Weights of a small mixture-of-experts language model, trained from scratch on English Wikipedia.
Training: 618M tokens, 6632 steps.
Below are experts of layer 3 (counted from 0) of a mixture-of-experts language model. Rows are named up (a neuron's input weights, with its number), down (a neuron's output weights, with its number) and show model dimensions 0-95. Each number is 200 + 20 x the weight over its row's rms, rounded and kept within 0 to 999.
Before each expert's rows: "gets" lists some tokens that make up at least twice as much of what it gets as of all text. This comes from a sample of Wikipedia text that the model never trained on. Tokens count by the router's weight.

# expert 93
gets: "ed", "ant", "at", "ron", " n", "ist"
up0,213,198,216,215,232,157,206,207,200,187,199,209,186,167,214,207,188,195,170,225,230,203,210,202,200,190,182,189,172,155,224,184,216,222,210,184,190,188,218,201,224,213,216,164,183,201,184,190,220,195,190,208,216,176,202,217,206,245,164,228,193,203,198,192,147,186,198,183,209,223,204,234,200,206,210,225,187,163,173,183,206,205,190,209,232,185,204,224,196,222,168,179,208,228,212,246
down0,210,215,200,162,190,168,216,205,177,187,166,196,195,175,225,171,213,203,213,195,198,206,230,183,188,219,194,203,139,204,191,204,219,217,195,185,211,192,187,215,211,222,223,190,194,214,190,186,214,198,175,197,159,146,176,166,237,225,248,188,225,210,193,197,177,176,217,183,202,210,201,187,208,187,185,230,204,200,201,188,209,191,153,216,184,190,190,207,224,197,173,214,215,174,175,195

# expert 37
gets: "a", "ia", "is", "us", "i", "o"
up3,220,189,171,210,222,230,209,155,223,197,184,206,215,156,205,199,175,240,201,212,195,192,211,191,192,230,230,201,174,207,218,207,194,185,193,231,208,214,195,198,191,227,199,191,242,212,216,170,167,191,225,230,193,208,202,206,196,166,204,173,189,202,198,220,180,161,200,226,227,204,193,166,190,215,191,142,221,183,231,209,218,183,194,208,214,205,163,189,216,213,211,199,222,186,208,185
down3,228,170,194,214,205,183,182,225,187,186,216,192,208,200,188,189,181,188,211,194,207,240,180,196,203,225,190,209,243,187,187,191,188,189,216,172,147,204,185,203,203,174,207,223,192,179,181,214,213,240,184,211,218,223,188,190,178,243,180,210,181,175,189,244,202,215,218,170,167,193,164,209,200,217,209,212,192,202,162,211,199,222,205,180,199,209,208,247,235,195,210,207,208,196,179,232

# expert 18
gets: " ", ",", " m", ":", "-", "1"
up7,244,185,174,228,176,225,237,200,208,195,229,194,219,210,224,218,189,234,193,221,218,209,235,218,244,172,233,203,208,196,216,186,198,215,158,203,223,197,196,219,172,184,216,173,224,192,186,204,188,205,192,230,197,193,222,229,226,219,201,219,211,220,208,229,217,172,186,182,185,201,183,206,210,171,153,205,176,207,224,210,203,197,188,195,229,185,195,217,156,217,207,203,190,195,199,205
down7,213,197,196,216,197,224,244,197,233,142,194,208,196,205,173,213,239,223,197,225,219,202,201,193,230,196,202,199,213,199,199,249,244,185,227,196,189,217,192,244,222,208,173,215,192,184,187,215,202,207,202,182,181,190,175,199,211,181,199,223,201,209,176,194,189,187,175,193,226,189,217,240,203,177,167,198,217,204,201,223,221,253,183,187,186,223,202,213,198,214,186,209,195,168,218,199

# expert 14
gets: "p", "s", "f", "sp", "c", "the"
up0,165,200,220,161,230,187,208,193,212,210,196,207,213,177,196,249,193,188,209,222,204,223,202,201,171,196,236,194,225,230,200,146,205,205,185,214,175,179,175,181,169,203,189,164,230,154,212,208,208,187,202,205,207,216,214,187,217,215,209,204,193,171,196,232,187,202,184,192,197,199,197,186,200,208,193,184,181,201,219,204,170,193,185,160,188,194,180,212,145,201,200,188,195,190,241,168
down0,222,199,224,185,189,193,199,215,204,227,183,195,188,182,184,223,164,227,217,186,182,245,192,234,210,240,186,200,216,201,214,167,197,192,236,185,194,161,192,191,206,211,220,221,200,188,186,227,212,167,222,194,197,191,195,162,218,226,224,188,172,183,195,202,197,210,183,217,189,192,185,198,202,192,163,205,209,194,205,194,220,222,180,208,222,152,213,191,172,212,137,195,232,184,206,191

# expert 50
gets: " ", "|", " |", " Total", "2", " hold"
up0,165,188,203,245,164,201,189,213,201,199,201,214,221,165,177,168,187,211,195,177,244,198,171,178,176,174,208,146,202,203,205,220,225,209,230,221,212,170,201,215,208,201,209,197,239,207,196,236,213,208,223,210,215,214,217,184,198,203,170,201,162,202,210,210,194,198,201,186,166,201,228,236,205,207,227,206,180,189,183,224,208,171,213,164,200,208,197,181,193,197,199,193,194,189,159,183
down0,177,186,187,194,186,268,214,175,213,208,176,226,215,177,179,207,175,214,203,199,190,208,209,238,188,206,191,218,177,230,212,203,208,192,154,192,225,191,211,240,180,205,155,189,212,196,212,197,171,183,187,204,243,182,189,187,205,211,203,191,235,212,212,214,185,196,228,204,198,182,184,189,164,187,213,212,208,192,210,224,172,230,182,195,217,204,211,218,204,197,252,200,222,194,177,189

# expert 53
gets: "i", "o", "u", "io", " de", "to"
up3,200,196,216,183,180,226,206,197,199,179,200,161,190,192,171,246,223,190,215,225,205,217,141,190,230,197,228,193,210,186,208,213,221,188,198,208,200,185,203,230,209,204,162,182,234,206,223,188,202,245,232,231,221,204,192,222,200,205,166,197,193,180,206,195,209,204,173,200,200,195,181,161,185,205,215,216,179,227,201,196,190,206,207,173,223,222,204,208,154,241,199,215,182,211,176,187
down3,199,195,180,216,187,201,164,198,211,213,221,182,189,183,186,204,185,179,204,217,219,208,204,178,207,246,195,212,207,206,199,237,182,209,219,216,204,174,233,196,181,182,243,207,208,205,205,179,193,176,196,189,224,208,211,167,204,183,222,188,236,176,175,227,213,221,215,225,206,224,225,205,213,165,160,207,228,189,154,158,233,204,211,203,214,186,167,216,225,204,184,218,220,227,211,209

# expert 10
gets: "th", "st", "est", "h", "ch", "ter"
up7,212,229,209,201,192,192,218,214,235,241,213,176,228,210,210,189,192,227,190,231,194,212,203,224,187,206,249,241,187,194,176,207,183,206,215,176,208,189,190,173,189,227,231,187,196,191,207,182,187,210,221,185,198,185,219,202,197,187,212,202,213,199,207,182,184,197,186,216,217,176,201,221,235,222,157,186,223,204,206,235,211,222,199,241,201,223,197,180,173,166,210,205,218,140,184,212
down7,202,192,225,214,202,194,197,203,178,164,203,215,202,227,212,191,186,163,223,207,186,238,182,199,207,182,196,181,161,175,196,213,247,173,207,202,174,157,236,186,197,166,176,188,238,183,200,193,158,194,211,184,196,228,214,208,218,214,201,228,210,212,178,216,224,221,156,218,154,203,209,190,201,182,208,205,195,182,211,214,242,194,216,192,194,201,187,225,181,204,179,212,203,214,177,203

# expert 11
gets: "-", "|", " -", ".", ".\n\n", "-p"
up8,200,210,203,237,217,217,210,239,167,221,225,209,215,211,205,231,210,189,234,215,188,209,206,228,202,190,184,192,181,165,179,232,233,192,190,197,168,193,204,241,176,237,239,189,200,233,193,177,199,171,190,183,240,184,222,219,202,238,210,206,211,185,184,204,186,176,192,183,215,211,196,204,231,184,180,219,175,192,179,202,176,202,206,191,215,174,230,215,178,195,195,234,202,193,203,177
down8,214,197,188,219,199,202,243,182,218,213,201,188,172,216,207,191,203,172,218,179,186,222,212,177,201,213,239,190,175,186,193,227,165,220,203,182,207,173,211,213,210,177,211,234,201,217,219,231,196,231,188,187,140,227,195,218,182,178,200,193,210,186,184,171,192,201,218,200,159,226,182,199,184,217,191,185,204,213,219,164,183,206,196,213,182,189,176,177,229,205,249,172,196,222,209,187

# expert 38
gets: " |", ":", ";", " –", " -", " /"
up5,221,166,183,232,226,258,195,217,198,224,218,197,202,195,166,154,173,193,176,230,200,215,227,219,183,196,171,172,191,210,181,229,209,199,216,201,170,193,186,174,165,179,214,185,197,240,182,197,175,227,202,201,158,198,169,189,221,204,225,225,182,200,216,196,188,226,172,214,186,204,211,189,201,205,201,206,226,212,171,208,205,204,212,219,219,197,209,225,215,182,182,205,218,203,185,184
down5,215,213,232,215,181,201,235,216,225,181,189,207,217,189,170,193,207,228,210,188,209,165,196,211,194,170,216,193,216,198,230,202,223,208,165,200,232,202,223,234,249,197,170,170,193,208,216,198,180,163,217,238,179,254,208,205,204,204,217,227,205,191,197,188,209,182,178,180,200,199,206,199,222,203,223,206,183,240,204,192,169,187,193,203,211,178,195,187,209,208,202,167,201,204,247,217

# expert 70
gets: "|", ":", "-", " |", "=", "The"
up4,241,173,164,229,202,225,204,199,198,204,203,167,196,163,214,186,192,237,190,217,206,204,218,193,190,201,211,199,201,185,206,220,205,252,174,206,202,218,179,222,210,169,240,187,202,186,202,199,193,210,228,182,209,206,218,177,197,198,198,199,145,176,214,222,171,215,193,194,237,232,207,216,208,212,203,182,197,198,176,181,218,207,240,247,193,213,231,196,186,215,213,208,209,181,228,185
down4,176,211,201,216,205,212,199,190,197,199,207,204,198,180,179,234,169,203,230,223,183,194,183,194,209,189,201,209,223,195,199,221,228,238,193,204,227,194,197,229,244,197,186,208,207,207,197,229,194,213,170,154,155,207,256,195,228,227,227,212,196,209,207,207,209,177,197,218,213,176,191,179,180,209,174,195,193,151,206,207,181,209,217,227,243,212,206,166,220,212,187,232,205,203,183,197

# expert 26
gets: " ", " c", " r", " k", " ac", " b"
up8,218,218,200,191,209,186,203,182,209,197,219,184,250,225,188,206,170,214,231,185,238,196,219,223,201,195,177,211,181,209,182,136,209,194,150,211,192,209,189,150,199,232,181,180,208,179,218,212,181,221,207,216,190,223,199,188,212,240,224,192,195,165,178,222,175,182,196,214,202,168,217,188,195,205,199,205,200,199,199,178,223,181,196,172,213,214,212,227,187,167,211,186,190,199,212,194
down8,229,202,175,197,152,197,218,194,181,184,219,189,171,204,211,203,204,192,170,190,203,226,184,205,215,230,188,216,173,192,189,214,229,189,173,193,210,218,225,216,238,181,171,201,218,191,199,186,188,211,198,235,201,195,236,179,212,179,225,171,220,195,157,209,225,220,134,185,201,204,185,200,231,214,182,187,190,224,190,197,189,199,195,199,227,190,213,190,220,200,193,221,253,204,208,185